From a checkpoint of a small mixture-of-experts model trained on Wikipedia: width 768.
Below are experts of layer 8 (counted from 0) of a mixture-of-experts language model. Rows are named router (the router's row for the expert), gate (a neuron's input weights, with its number), up (a neuron's input weights, with its number), down (a neuron's output weights, with its number) and show model dimensions 0-127. Each number is 128 + 24 x the weight over its row's rms, rounded and kept within 0 to 255.
Before each expert's rows: a language model's description of what the expert responds to; "gets" lists some tokens that make up at least twice as much of what it gets as of all text. This comes from a sample of Wikipedia text that the model never trained on. Tokens count by the router's weight.

# expert 45
It responds to: Numbers and number words. Digits in codes, measurements, ISBNs and table figures, plus spelled-out counts such as two, three, Four, several, Twenty.
gets: "1", "3", "2", "4", "5", "0"
router [142  99 104 180 114 117 126 126 150 125 101 122 116 117 137 131 163 102 102 117 155 143 121 129  90  97  98 106 127 120 137 147 106 108 112 115 128 126 116 111 150 162 155 137  87 170 117 101 127 127 136 100 148 100 139  98 158 121 141 112 146 118 164 127 127 136 185 162 123 121 110 134  95 110  85 127 125 105 118 117 102 118 105 124 141 116 120 119 176 154 136 167 108 143 133 113 146 119 128 120 183 138 152 157 144 185 124 127 154 159 137 151 141 163 141 143 127 132 117 159 129  91 121 117 119 142 128  93]
gate1 [158 128 128 114 157 125 131 169 131 113 120 146 114 113 171 121 158 141 115 105 129 139 133 126 129 144 123 111 175  89 125 124 169 127  99 152 101 148 105 144 118 121 107 154 133 182 113 155 151 128  87 135 116 125 134  96 139 110  91 149 146 114 116 146 150 134 121 138 122  99 151 147 128 127 152 115 122 149 116  95 164 123 159 135 151 111 126 113 111 107 112 129 122 119 110 124 109 102 190  73 113 134 114  97 153 148 150 130 151 131 157 121 139 164 155 125  98  86 163 124 106 116 154 112 132 190 152  81]
up1 [150 101 111 158 117 140 136  85 148 104  98 113 120 110 106 148 161 123 124 136 129 130 157 115 121 151 108 132 136 114 126 118 154 123 139 111 132  59  90 101 100 103  56 138 134 101 145 165 123  99 127 104 100 137 138 125 108 129 131 117 154 126 138 139 119 134  94 142 145 149 151 127 113 135 130 107 151  94 117 170 185 134 153 133 169 102 159 142 110 119  89 114 124 100 172 130 127 142 135 135 112 116 110  90 109 129  71 143 170 125 102 154 133 143 132 128 119 131 134 145  98  86 124 106 164 121 115  93]
down1 [170 130 126  76 130  90 171 102 113 113 144 178 102 129  94 126 129 111 122 140 165 110 103 102  95 111 149 141 140 118 147 121  88 140 134 124  96 127 105 147 152 135 164 131 130 105 126 112 156  98 166 117 150 132 140 126 113 121 142 140  88 163  79 111 122  89  92 107 150 130 128 126 120 105 146 117 137 133 128 136 100 131  81 103 111 127 156  96 139 157 146 155 149 139  84 152  90 140 131 144 126 111 129 113 131 134 137 144 114 164 155 140 114  93 126 150 139 122 126 123 131 121  87 174  51 143 177 142]
gate2 [119 102 134 145 131  97 101 134 112 163 116 122 137 114 137  97 126 128 129 116  91 116 124 153 122 132 132 143 146 121 112 154 142 120  92  90  96 147 115 155 172 117 129 144 121 121  79 128 169  91 127 134 147 109 130 134  97 112 120 143 106 155 146 133 119 102  96 157 124 121 158 155 136 141 149 138 147 134  80 121  91 150  65 138 105 154 152 191 164  81 110 108  72 135 114 111 153 171 115 124 137 132 149 148 138 148 123 139 150 169 150 121 138 128 127  91 143 107  94 141 160 125 116 109 154 176 135 101]
up2 [122 138 125 130 135  95 113 152 102 126  96  85 115 112 142 112 107 151 129 118 109 151 135  87 128 105 136 145 169 108 114  99 157 111 110 125 117 158 166  88 129 146 153 162 118  96 151  97 150 122 105 126  74 147 108 140  67 146  99 121 147 159 140 151 147  85  91  95 137 118 132 112 121 138 150 139 107 150 108 144 113 144 147 169 137 112 127 115 168  92  78 111 128 139 153 139 153 144 125 158 129 110 152 121 103 170 138 120 120 145 148 121 123 111 136 143 125 138 130 133 166  73 151 133 116 110 137  69]
down2 [142 119 117 125 124 111 138 119 120 135 141 169 130 119 134 107 185 148 109 146 119 103 122 127 176 102 106 137 181 119  68  95 105 131 110 166 133 122  81 106 125 142 128 204 143 151 134 153 138 135 119 173 120 124 111 115 114 139 114 120 134  82 152  97  46 165 192 158 115 139  99 133 181 143 100 143  97 116 125 136 125 109  53 148 121 108 135 150 148 119 137 149 148 127 112 111 132 121 117 142 118 179 138  88 113 109 112 111 133 155 118 106 149 103 123 122 124 131 122 117 116 133 124 119 104 147 123 129]
gate3 [127 109 120 133 116 125 131  83  78 150 124 157  76 108 132 129 116  72 145 159 110 102 110 147 179 123 127  95 101 136 139 125 132 127 126 113 113 154 133 120 141 157 135  91 126 145 151  99 148 137 150 107 157  99 120 113 104 149 158 124 139 162 133 149 103 137 110 118 118 135 130 139 137 148 184 136 114 136  98  95 143 127 151 108 112 131  96 171 148  92 103 126  79 141 152 106 148  74 125 131 112 173  87 103 133 143 135 138 142 125 105 121 111 120 169 125 180 176 126 138 167 159  84 148 137 152 148 129]
up3 [104 137 137 120  93 113 154 158 129 159 153 156 132 103 152 139 101 140 136 122 172 118 142 128 142 156 135 147 122 129 146 132 108 159 125 112 116 174 141 116 126 114 144 139 123 144 121 117 158 120 137 139 106 118 157 146 174 155 160 122 177  90 138 111 179 142 109 111 116 152  88 134 143 138 122 184 156 174 160 136 114 158 159 111 170 124 129 138 138 125 140 111 103 159 165 123 169 104 129  97 146 121 170 142 178 114  79 117 166 165 107 157 145 138 110 130 121 128 137 121  95 144 131 145 138 134 175 142]
down3 [120 125 105 141 152 110 144  72 154 137 117 114 106 101  92 101 114 139 121 125 122 139 165 146 120 141  92 160 118  96  95 160 128 102 122 172 120  95  93 113 135 109 131 125 143  89 110 140 138 123 103 147 101 128 127 129 104 131 119 103 138 156 117  86 129  80  94  99 109 125 138 188  74 150 111 141 106 126 138 183 122 143 126 170 107  93 135  93 173 117 140 119 140 136 127 124 113 164 124 133 115 118  94 103 126 146  90 132 136 124 151 110 123 186  71 127 144 129 100 103 144 160 137 102 149 178 148 128]
gate4 [109 121 105 134 137 138 108 157 127 149 117 131 127 121 134 131 126 138 104 146 124 120 134 162 141 155 111 119  85 121 116 121  98 108 168 141 123 101 134 133 124 173 138 117 129 108 106 106 125  98 142 103 137  91 125  91 152 122 122 152 139 112 136  83 146 119  80 113 155 113  77 152  88 117 125 112 141  89 124  97 149 119  84  91 157 117 156  87 108 116 133 116 125 161 107 121 127 134 168 161 111  93 151 146 108 143 120 141  77 117 124 156 130 124 140 128 163 165 159 101 155 106 131 111 102 133  75 139]
up4 [126  93 129 168  95 150 150 136 110 132 146 167 155 128 139 152 111 127 138 147 106 111 139 155 158 166 106 112 171 136  88 175  87 133 132 148 120 113 109  67  89 117 166 129 135 166 134  68 104 109 143 152 162 148 142 108 164 117 147 128  96 102 134 121  99 132 155 139 162 127 129 102 154 151 116 113 170 135 141 161 128 127 113 143 123 151 122 144 109 136 122 119 162 128 139 131  87 118  90 123 143 130 155 110  98 183 110 106 101  91 143 152 122 179 133 136 135 175 144 146  90 106 178 127 126 120 107 157]
down4 [120 119 116 147 139  95  90 102 153 121 123 109 130  94 143 158 140 131  72 125 118 100 167 119 123 106  80  79  88 107 126  95 127 108 127 112 154 134 144 156 166 130 122 123 123 144 154 143 125 168 141 139 124 118 144 145 105 148 120 149 115 116 137 114  97 156 137 151 144 149  83 125 133 100 128  90 104 103 125 158 135 143 132 133 106 137 149  85 152 113 140 129 107 140 136 105 143 143 133 166 156 115  93 121 134 142 110 102 112 150  92 124 130 105 111 147 131 141 134  90 140 143 130 169 138 170 175 123]
gate5 [ 83 152 107 167 122 142 131 102 135 133 103 137  82 102 143  80 127 117  70 141  93 133 163 172 169 111 150  84 140 135 170 105 168 115 154 127 128 141 149 134 153 143 149 141 139 150 171 153 156 112 192  91 147 106 103 127 155 125 134  91 133 117 153 140 119  89 127 152 106 141 158 119 132 152 129 117 123 142 115 108 138 144  88 108 122 157 132 129 147 121 113 168 135 136 124 173 118 137 138 153 116 134 114 143 120 133 164 144 138 135 107 158 129 110  81 135 147 146 147 120 127  59 193 113 132  98 133 124]
up5 [153 129 159 142 159 101 105 102 127 147 122 135 148 116  99 154 101 151  72  61 117 121  90 105 153 137 118 106 142 113 136 126 123  99 141 125 139 108 132 149 153 105 157 148 172 114  80 171 124  88 143 125 125 146 105 137 106 123 142 133 145 145 116  94  95  92 104 115 149 119 114 165  97 133 124  96  98 134 144  99 104 148 176 125 127 153 131 132 147 172 125 121 133 145  80 143 115 126 159 172 116 115 125 135 154 117 131 171 124  82 149 178 129 138 143 136  94 121 150 128  95 113 127 178 161  91 136 130]
down5 [118 155 148 111 142 135 100 157  95 146  94 123 128 129 158 107 131 103 100  98  96 150  96  99 129 137 103 103 136 146 147 110 132 166 153 126 107  92 144 145 102 151 146  69 107  88 146 155 152 121 150 127 148 108 131 149  80 143  65 132 156 106 100 154 132 135 111 134 131 126 163 101 120 139 105  96 166 139 125 117 118 145 114 113 142 109 102 138 109  84 108 107 130 136  96 137 105  93 105 120 151 143 123 123 121 156 126 137 132 107 167  95 132 131 108  82 133 157 104 131 153 124 111 116 113 123 112 119]
gate6 [116 102 151 186 188 127  64 117  99 185  94 117 155 111 162 107  84 109 128 122  93 127 152 168 115 105 149 113 158 135 106 130 146 114 140  84 176 162 131 114 146 152 142 135 143 127 162 143 108 133 134 128 154 129 144 126 126 122 153 111 105 175 137 104 166 154  92  94 140 140 130 166 129 136 103 125 133 122 131 106  89 131  91 110 120 107 113  98 104 154 146 115  59 141 150 161 129 145 152 133  86 114  86 124 170 145 129 126 115 125 100 110 122 117 118 136 122 125 128 103 122 120  97  85 163 135 140 133]
up6 [ 97 143 122 107 158 109 164 123 138  93 161  86  98 135 119 175 127 107 122 148 142 134  91 130 123 184 162 126 123 138  87 114 135 120 187 117  92  92  91 154 154 164  53 162 122 143 121 108 161 134 102 153 120 137  83 106 135  90  84  64  91 115 146 138 118  95 131 110 127 167 135 154 123 144 148 117 131  94 125 120 119 149 146 118 119 142  98 107 151 113 144 129 150 134 125 118 106 147  75 106 124 174 138 204 133 142 147 137 132 142 145  89 150 139  76 155 168 109 136 123 130 132 149 174 154 150 108 139]
down6 [133 124 131 104 101 165 113 135 153 110 105  86 134 101 111 150  94  93 151 154 116 136 123 122 109 147 145 130  96 155  95 147 110 174 125 148 136  96 110 110 113 123 116 106 136 163 150 144 106 116 111 121 140 156 111  89 139 112 124 153 102 107 125  93 110 144 122 161 129 119  91 143 132 121 151 137 128 100 128 131 110 104 121 176  97 173 131 120  89 105 127 107 155 110 143 126 158 137 136 126  87 129 124 154 128 169 171 105 136 147 153 100  81 159 129 117 131 108 111 111 113 144 131 101  94 145 146  74]
gate7 [119 139 145 158 143 148 147 105 117 129 134 109 131 137 138 148 104 118 105 157 124 103 115 138 112 111  81 112 135 204  96 110 135 117 111 148 131 139  88 155 130 132 148 129 104 127 115 127 117 120 128 129 131 135 103 106 113 112 147 133 123 153 104 137 152 117  99 126 101 161 113 153 112 123 110 112 118 105 137 128 131 207 112 137 118 149 121 123 127 181 146 129 122 129 116 128 129 152 134 129 121 130 108  98  75  96 121 126 155 119 127 104 150 126 137 118  97 148 144 115 132 110 128 114 136 122 111  93]
up7 [118 130 139 155 193 153 166 119 109 157  99 142  93 171 164 120 162 139 124 104 122 166 143 148 123 132 124 125 153 159 139 125 132 118 126  78 133 132 122 157 119 106 112 163 128 138 105  70 109 120 142 154  75 115 101 117 110 156 151  71 165 148 112 105 133 138 127  93 112  99 111 136 102 151 130 141 131 109 138 125 126 117 101 110 147  96 134 127  96 133 158 122 135 136 114 123  96 145 113  82 180 153 100 122 122 131 112 116 132 141 142 116 119 125 125 150 144 175 111  97 150 109 155 116 139 145 155 136]
down7 [ 95 175 116 209 124 145 136 115 112 153 146  94  79 126 104 173 111 134 175 143 131  83 148 116 123 103 133 104 133 123 148 134 109 150 153  81 153 115 118 168 142 157 122 167 111 102 117 109 133 160 150 146 169 119 131 102 122 162 133 126 142 174  93 125  92 116  82 111  76 128  87 119 133 113 138 136 126  95 153 116 125 112 107 129 124 147 107 111 128 122 125 125 126 126 146 137 149 153 113 145 165 118 158 155 159 149 177 169  91  88  94 116 104 142 141 112 121 137 116 173 133 108 113 114 140 132 151  94]
gate8 [113  95 117 136 134 125 140 133 156 139 104 177 195 112 107 112 145 160  84 125 166 149 139 131  96 125 148 131 155  78 138 124 110 149 148 151 136 134 144 110 100 158 160 133 119 115 182  75 128 163 111 146 141  91 121 133 107 139 148  98 124 147  84 118 143 125 146  89 120 134 164 121 142 138 140 140  81 150 127 139 136 119 130 128 153 160 155 163 123 137 141 161 154 153 132  99 114 131 131 158 121 127 147 135 161  73 153 151 140 173  77 133  98 120 165 120 135 127 119 129 102 151 133 108 149  56 140 140]
up8 [101 103  96  67 153 185 126 160  97 167 146 152 111 116 107 140 132 169 101  88 145 160 148 112 142 123 145 125 146  67 159 166 109  92 169 134 183 141  93 105 123 119 130 102  93 158 102 112 101  87 122 156 118 125  83 163 142 117 149 114 142 148 114 158 160 129 108 101 101 101 133 129 130 177 137  87 127 124  69 106 132 125 144 157 136 138 115 122 120 103 115 123 136 138 120 123 133 109 106 140 127 126 136  94 119 122 143 113 147 103  44 159 142 145 104 102 130 112 160 145 140 147 109 167  89 131 157 156]
down8 [108 145 102 136 108 191 157 136 132 147 116 118 103 135 107  92 119 118 110 159 103 152 117 121  90 146 106 127 133 115 129 102  85 142 181 125 136 125  96 100 128 186 125 144  96 137 116 163 103 108  96 104 115 157 136 116 123 127 162 135 110 125 143 138 111 103 137  69 145 125 104 127  97 159 123 148 123 134 146 129 110 117 143 122 135 124 115 129 103 130 138 159 178 153 114  65 137 118 103 125 113 132 153  80 126  87 161  89 124 154  90 173 169 120 132  88 108 118 154 124 128 128 123 101 119 148 152 192]
gate9 [136 123 167 123  99 126 155 157  66 153 128 104 123 133 137 108 138 134  83 162 143 104 138 115 102 140 139 118 133  99  98 138  97 108 129 161 129  91 141 153 154 130 161 111 143  99  70 124 143  88 130  95 135  89 157 132 113 118  87 157 153  94 164 124 111 115 124 132 106 115 168 172 125 151 130 134 115 105 133 165 129 116 158 117 173 107 144 119 157 105 119 122  79 122 113 157 105 179 127 108 149 127 141 147 136 155  85 107 123  91 132 103 169  71 140 141 142  98 112 148 126 159 155 107 146 145 131 165]
up9 [137 131 167 138  90  93 143  76 120 113 132 131 140 107 105 153 141 141 115 132 112 170 135 148 131 180 108 107 158 101 159 149 141 120 127 127 158 137 142 118 157  82 141 165  88 131 105 141 147 127 128 124 148 132 101 179  79 118 114 127 132 121 136 153 144 135 151 135 144 135 120 105  92 124 142 104  92 131 139 146  88 106 150  80  77 106 143 134 170 104 115 117 135 132 151 148  72 158 154 107 116 142 150 129 122 137 135 151 155 139 156 127 138 144 156 183 148 133 140 125 118 105  88 111  93 153 117 170]
down9 [112 144 110  88 149 118 124 135 135 111 146 137 114 110 121 159 108 116  87 122 104 133 101 158 156 145 152  88 133 117 114  97 135 140 195 137 121 150 140 161 157 190 148 109 116 128  95 119 146 107 132 128 132  85 109 140 126 121 116 122 147 112 116 108 132 174 116 128 149 136 128 124 114 139  89 169 133 116 114 154 133  57 128 141 123 127 100 112 137 115 150  99 126 112 122  91 136 108 119 131 122 132 126  84 138  94 116 128 183 124 107 135 104 146 130 150 142 105  91 118 116 144 150 104 139  86 140 135]
gate10 [ 95 151 117 156 114 118 105 133 151 117 125  85  98  74 128 126 146 143 117 111 102 135 107 129 160 111 145 120 124 103 122 137 139  89 141 131 117 129 139  99 182 174 168  85 181 148 115 139 113 150 136 131 137 133 111  98 132 132 140 145 168 150 102 158  71 134 120 110 163 151 132 179 166 117 126 135 124 145  98 159 148 134 137 148 111 158 117 142 128  95 118 134 108 100 131 111 153 104 115 138 132 127 104 140 138 153 107 124  95 147 120 160 156 132 109 103 141 123 133 130 137  95 128 153  97 153 169 146]
up10 [126 110 127 154 106 118 128  91 123 114 136  88 148 126 169 110 119 108 153 159  81 110 100  96 144 130 179  99 106 124 158 139 125 158 164 163 122 147 125  61 163 170 126 128 132 118  79 148 104 114 148 128 149 159 116 136 141 120 107 158 107 117 107 135  63 133 100 109 146 110 106 135 159 106 115 139 144 103 143 158 114 125 133  99 112 106 120 137 138 189 161 114 125 130  59 117 105 174 107  97 164 110 110 127 113 146 136 118  92 113  87  85 126 106 129 169  96 115 110 106  91  92 120 123 134 148 145 139]
down10 [149  78 133 137 130 152 115  92 101 107 146 182 145 125 157 154 106 124 125 164 139 117 144 107 136 173 136  86 146 106 156 110 129  78 128 145  88 137 163 163 125 109 163 136 106 108 114 129 154 129 130 126 180 133  97 143 145 115 151 158 159  89 102 144 166 123 169 109 153 129 140 138 143 133 160 156  72 159 145 159 135 170 102 154 150 135 132 138 160  94 169 109 154 128 140 170 160 117 177 109 164 130 119 150 169 137 122 119 127 113  88 117 148 167 146 145 119 152 141 175  99 121  90 146 135 142 134 124]
gate11 [121 130 115 139 114 140  72 146 127 125 133 121 125 130 131 149 114 148 133 163 148 101 118  91 121 143 140 106 141  88 123 140 178 111 110  64 147 106  76 139 111 135  78 130 119 107 136 111 118  96  87 160 149 128 128 110 104 144  87 118 127 129 113 126 101 113 114 149 133 103 114 145 144 145 135 128 117 137 139 157 102 103 123 164 135 128 120 120 132 100 116 127 107 150 143 104 147 129 133 127 111 145 115 109 137 123 119 127  69 130 126 172 105 132 124  94 128 111 168 137  95 115 124 139 121 144 133 120]
up11 [124 104 105 113 101 103 133 118 114 118  79 147 112 112 151 101 146 124 165  90 104 100 135 152 116 154 100 134  94 171 134  90 139 136 143 137 115 105 139 110 149  82 116 121 107 132 122 162 130 152 158 142  87 151 148 136 128 116 121 135 149 133 125 110 113 133 134 107  65 109 135 121 148 141 117 103 131 116 110 165 132 105 146 178 148 120  94 125  88 107 138 123 115 126 150 114 141 129  94 116 118 121 197 152 126 157 147 131 149 107 137 140 129  80 152 104 160 139 151 109 150 121 105 180 136  82 113 110]
down11 [102  87 114 138  92 174 117 148  97 108 132 154 151 119 122 154 148 117 127 107 117 145 177  88 120 119 128 133 118 103 162 130 147  87 149 135 105 123 153 108 130 152 180 163 152 133 118 130 113 165 111 131 116 168 120 154 117 153 112 117 116 137  80 145 154 138 101 141  96 107 133 122 144 109 151  68 153 100 147 121 119 140 108 106 162 131 125 104  95  75 124 154 132 106 124 123 139 116 131  61 139  94 146 168 102 146 150 137 174 122 130  69 178 111  97 136 126 163 150 122 147 114 174 161 176  98 126 151]
gate12 [128 133 119 169 142 135 110 143 128 168 111 116 116 177 145 147 124 126 172 169 114 163  58 111  87 138 144 145 111 141 162 116  73 108 140 153 136 104  92 159  95 133 146 122 133 128 171 104 136  98  93  68 125 148 171 114 136 147 110 133 134  91 126 159 123 132 118 125  97 109 143 112 143 114 117 108 131 108 154 119 163 100 130 127 134 107 124 128 127 103 164 176 154 131 118 108  96  80  60 129 119 164 151 138 146  93 122 121 102 137 129 153 129  92 150 137 137 100 115 127 147  90 126 109 127 100 115 129]
up12 [154 137 116 125 167 151 108 115 105 144  95 188 123 194 124 140  98 144 166 128 104 124 118 133  80 139 158 123  89 118 112 130 156 152 162 147 159 109 129  96 123 119 185 136 110 104 104 147  90 114 169 115 164 151  93 189 119 116 132 138  94 138  97 134 156 126 162 112 134 134 152  88 147 123 126 135 120 121 148  92  87 105 117  99 140 148  85 117 110 109  99 158 117 157 160 120 136 136 131 110 136 121 144 126  85 147 104 142 101 117 141 118  94 104 106 154 151 100  83 117 159  96 103 117  71 113 136 114]
down12 [135 128 109 122 140 137 160 129 131 122 109 121 131 116 117 102  93  93 148 150 105 164 143 130 124 170 146 164  99 166 129 145 113 111 112 115 118 122 119 104  89 129 143 119 148 145 168 131 113 146  94 130 101 147 173 104 108 142  92 111 156  73 144 113  85 136 125 164 155 134 132  78 125 124 136 113 119 127 150  77 117 131 115 160 115 103 163 136  94 154 155 135 149 132 113 109 143 147 136 170 108 144 160 134 106 108 123 128 117 122 120 156 100 153 121 111 125 147  82 142 142 125 117  98 125 141 139 125]
gate13 [124  70 110 100 102 151 115 109 126 110 155 162 140 155 154  91 156 102 175  88  89 120  93 145 117 129 117  88 127 128 153 146 127 129 144 117 128 168 106 140 155 139 163 159 129 187 103 142 159  85 145 147 119 113 121 153 110 130 103 104  66 127  85 118  90  99 111 148 147  98 139 151 163 134  84 121 105 106 119 112 148 102 103 145 143  99 129 142 126 138 113 107 132  91 112 109 150 102 155  95 126 130 116 124 133 147 154 104 126 106  95  82 138 151 160 128 163 124 145 108 163 103 110 115 130 158  90 154]
up13 [151 141 158 157 122 105 121 139 127 104 103 100 121  62  95 163  98 109 130 161 184 154 116 117 158 168 130 160 128 145 130 177 121  89 121 129 129 137  97 101 128 108 115 110 118 100 124 108 157 170 146 160 123  82  89 115 150 115 122 108 178 132 125 139 125 154 123 151 148 134 143 138 126 104 144 113 131 128 138 112 132 152 116  97 110 160 128 106 163 158 114 118 100 111 132 141 140 128 158 113 109 154 107 124 141  85 132 110  97 137 129  88 101 163  81  71 166 130 138 149 149 147  92 150  98 144 123 118]
down13 [131 123 138 160 121 117  80 144 102 180  98 159 152 121 120 138 113 147 138 142 169 175 121 133 162 117 127 118 159 115 149 126 173 141 113  82 136 161 112 145 122 206 129 139 136  76  84 122 116 137 125 173 165 116 122 126 123 129 141 148 174 115 129 136 124 109 111 124 119 156 135  97 130 156 133 138 141 113  94 113 163 111  99 170 145 164 116  89 151 104 141 121 139 118 111 182 139 135 112 111 144 139  98 130  91 174 143  91 161 125 132 116 133  90 139  97 123 101 137  83 152 128 100 101 160  64  94 113]
gate14 [132 143 153 138 156 102  51 129  95 130  91 148 128 160 133 121  75 127 119 126 152 134 145 135 150 146 150 124 136 118 137 163 155 148 148  79  91 153 163 154 103  90 142 114 109  95 148 113 147 124 151 107 191  93 173  91  88 122 146 127 151 119 144 104 134 129  97 122 176 159 109  86 107 133 123 155 117 159 123 126  90  82 162 151 123 152 118 152 119 170 115 145 132 125 159 110 121  81  98 154  99  95 116 166  56  84 145 138 131 162  86 122 107 112 158 144 122 112  86 128 164 149 100 153 111 104 162 157]
up14 [113 129 164 143 119 170 128 136 163 116 142 107 118 153 116 102  73 125 110 157  84 137 179 130 135 110 148 119  98 104  62 100  98 140  91  54  86 102 136 135 149 109 105 122  82 157 174 152 147 126 103 130 135 134 159 123 129 132 171 104 140  91 156  91  93  91 163 156 139 114 108 119 168 147 101 158 161 141 107 123 127 137 116 115 128 119 130 107 134 165  93 116 157 119 125 164 103 114 137  95 122 113  95 143 138 112 120 151 141 136 129 134 131 139 111 119 128 111 129 151 144 142 124 164 123 185 121 117]
down14 [178 111 109 125 136 117 160 108  82 110 138 122 139 181  97 126 128 120  85 100 126 117 134 130  67 154 166 130 129 145 110 142 177 173 160 148 109 138 115 150 101 154 100 125  90 127 133 114 130 148 151 109 125  91 141 161 118 101 122 139 121 109 131 143 107 106 154 100 112 132 121 150 133 138 132 151 143 139  81 115 162 107 139 138 105 111 145 131 129 158 103 124 168 127 149 111 123 136 173 100 119 125 117 151 134 132  72 171 152 158 135  69 156  96 128 146 146 114 137 109 126  93 110 119 170 161 132  78]
gate15 [118 125 112 142 122 113 142 147 124 141 115 106 143 161 113 119 148 135 177 107  97 121 155 132 144 113 102 116 157 129 107 152 142 132 119 142 156 122 136 100 129 120 155 120 142 143 120 105 133 135 174  80 149 116 122 130 148 112  78 150 147 115  76 137  80 123 134 161 153 110 120 132 161  70 169 157 129 122 156 123 154 118  54 140  88 130 139 143 151 121 111 169 119 139  68 136 104 111 119 152 116 156 164 100 124 110 159 142 151 124  99 168 110 128 131  93 136 155 130 128 126 136 117 135 189 168 156 123]
up15 [150  96 131 149 112  94 138  93 136 133 115 129 146 103 130 103 124 133  75 141 137 147 138 103 118 107 158 136 124 166 110 107 107 165  93 137 170 161 116 118 146 136 134 116  87 145 125 109  87 104 114 130 139 114 101 129  90 101 100 124 115 133 132 116 102 147  89 112  94 162 109 103 140 124 161 176 155 108 138 115 134 143 107  93 138 102 145 103 136 108 152  79 157 160 128 143 124 153  96 102 108 115 129  94 130  74 136 133 134 121 104 115  95 116 119 115 190 133  97 117 195 127  97 101 180  94 115  92]
down15 [ 95 139 124 125 143 123 117 121  98 139 154 157  95 137 138 119 124  91 152 103 166 135 101 108 105 143 123 106 118 118 105 142 156 107 143 127 104 100 164 132 115 113 176 104 143 132 118 137 125 113 110 138 134 162 144 126 159 107 133 132  89 111 113 109 102 100 148 123 136 131 134 130 141 128  89 179  92 159  90 130 159  87  97 165 118 127 139 149 132 101 144 146 171 145 119 122 121 116 124 117 142 107 132  98 148 119 128 112 142  91  56 141 128 108  62 147 139 147 199 161 140 167 130 112 148  86 183 113]
gate16 [120 102  76 127 108 131 169 106  64 131 146 126 136  79 125 158 140 156 124  96  98  90 121 138 128 130 143 145 129 142  88 187 127 128  94 176 132  93 101 156 117 112 138 125 120 114 171 133 126 126 111 136 131 121 122 129 160 151 111 112 151 144 116 117  83 131 161 130 137 150 118 163 134 176 161 121 133 119 141 162 151 157 152 147 158 132 121 130 115 136 146 159 151 102 103 112 117 161 143 131 108 107 139 108 130 143 138 143 113 134 128 103 120 142 107 151 159 136 109 147 155 104  97 101 129 140 124  64]
up16 [131 166  93  88 118  96 129 115 129 119 151 114 120 130 157 130 124 136 148  77 113 114 134 110 160 112 137  88  99 130 115  81  92 114 138  94 118 142 125 116 136 105 132 129  86 148 139 190 159 119  95 124 151 149 140 123 192  77 129 135 121 108 129 158 105 128 109 123 107 140 136 135 152 152 138 123 119 119 107 105 156  86 168 114 136 128  76 134 128 138 119 132 148 106 118 106 143  95 139 133 110 141 100 134 159 136 155 112 134 116 144 147 128 139 127 106 111 122 121 145 145 108 164 124 120 149  95 129]
down16 [142 151  84 135 170 119 156 128 113 135 162 139  89 122  58 147 125 106  99 107 121 104 145 121 142 159 124 152  83 135 121 154 127 168 157 102 155 133 153 124 121 137  98 136 141 127 121 142 142 121 132 134 135 114 148 137 148 115 121 121 134 143 100 118  74 182 125 115  90 110 121 104 161 168 103 160 122 151 121 111 165  97 131 128 135 120 119 126  79 116 103 134 162 122 142 160  99 103 153 130 150 169 133 126 109 125 144 107 108 140 101 122 113 110 179 106 120 138 146 149  98 135  97 121 152 121 118 136]
gate17 [165 121 115 108 155 137 109 132 172 142 148 115 144 142 119 158 119 183 151 141 133 130 126 116 103  92 148 160 107 104  83 156 125 119 147 174 158 111 108 162 142 172 131 129 133 126 161 115 111 156 126  98  84 112 100 129 135 114 105 115 153 153 114 120 130 137 135 131 132  96 108  86 160 142 107 180 106 123 112 142 162 146 136 144 110 122 136 142 138 115 115 120 117 137 129 136 108 131 100 131 118 113 160 114 106  91 133 102 129 123 170 162 126 153 127 111 157 141 141 131 143 127 133 132 136 136 134 126]
up17 [ 68 104 131 123 144 104 155 132 100 152 159 129 168 131 142 162 172  94 133 133 128 153 103 143 123 161 117 131  90 165 145 117 124 151 117 151 115 125 132 127 118 118 140 152 129  92 105 132 171 171 120 111 112 131 129 143 123 112 139 105  92 110 166  90 149 125 127 153 142 119  99 127 145 127 142 124 117  97 132 132 115 129 137 190 157 134 136 106 163 135 152 152 197 162 156 136 125  82 109 109  74 133 125 137 131  97 112 115 108 142 161 136 108 148 121 165 105 145 141 116 131 167 171 110 114 130  59 133]
down17 [120 135 148 108 121 128 146  96 120 165 106 134 121 141 132 135 175  53 157 199  84 165  95 112 160 113 120 134 158 116 148 148 106 156 113  78 135 141 142 154 131 155 123 104  97 121  88 144 136  89  86 132 118 141 168 145 142 117 145  88  98 129 144 123 188 128 131 164 154 112  83 102 118 133 125 132 106 144 165 149  92 113 134 141 110 109 124 156 133 122 111 123 116 140 106 121 126 136 125 134 107 121  87 202 159 102  78 152  99 137 130 130 131 138 163 120 146 127 152 121 130 128 149 158 118 114 144 139]
gate18 [116 108  89 112 129 135 122 128 127 148 113 158  85 175 134 123 125 161 119 156 106  84 126 138 135 137 155  98 167 123 123 124 162 155 143  96 139 150 100 118 108 109 145 154 120 152 126 147 148 160 125 134 162 116 177 138 114  95 100 133 128  93  98 126 120 110 170 140  96 162 180 119 130 121 138 120 111 127  79 106 123 141 148 140 118 128 145 148 151 116 170 154 113  94 159 107  67  81  97 163 134 128 139 124 145 103 107 136  95 111 150 109  75 116 118 129 116 135 113 107 146 102  97 109 100 157 168 128]
up18 [110 165 129 119 142 147 136 133  99  89 104 130 103  99 138 115 109  97 165 164 132 155 113 178 156 117 159 120  82 143 102 113 121 123 146 147 105 109 117  90 141 161 142 136 157 106 110 105  97  88 140 123 113 172 131 133 114 147 154 115 108 138 117 120 148 116 134 115 101 107  99 140 143 129 118 139 141 147 160 134 135  96 148 103 107 123  98 128 127 139  91 126 194 155 132 109 172 148 163 101  76 144 140 132 134 171 132 109 167 142 137 161 195 136 154  99 118 143 156 129 125 147 110  96 127 113 108 143]
down18 [171 107 121 104 114  98 130 120 135 116 131 134 128 180 151 125  46 149 137 141 115 127 143 114 142 151  78 137 148 109 127 150 139 115 104 111 152 115  95 127 126 154 111 129 109 133 170 147 171 123 116 112 135 132 159 134 164 114 110 113  99 137 129 123 127 110 101 121 134 121 100 117 111 135 109 125 159 139 117 130 145 166 178 148 191 107 123 155 104 178 123  91 131  88 145  96 146 138  78 140 139  89 131 122 152 137 158 132 149 134 170 102 112 137 124  75 108  92  84  99 111 147 144 120 115  96 146 126]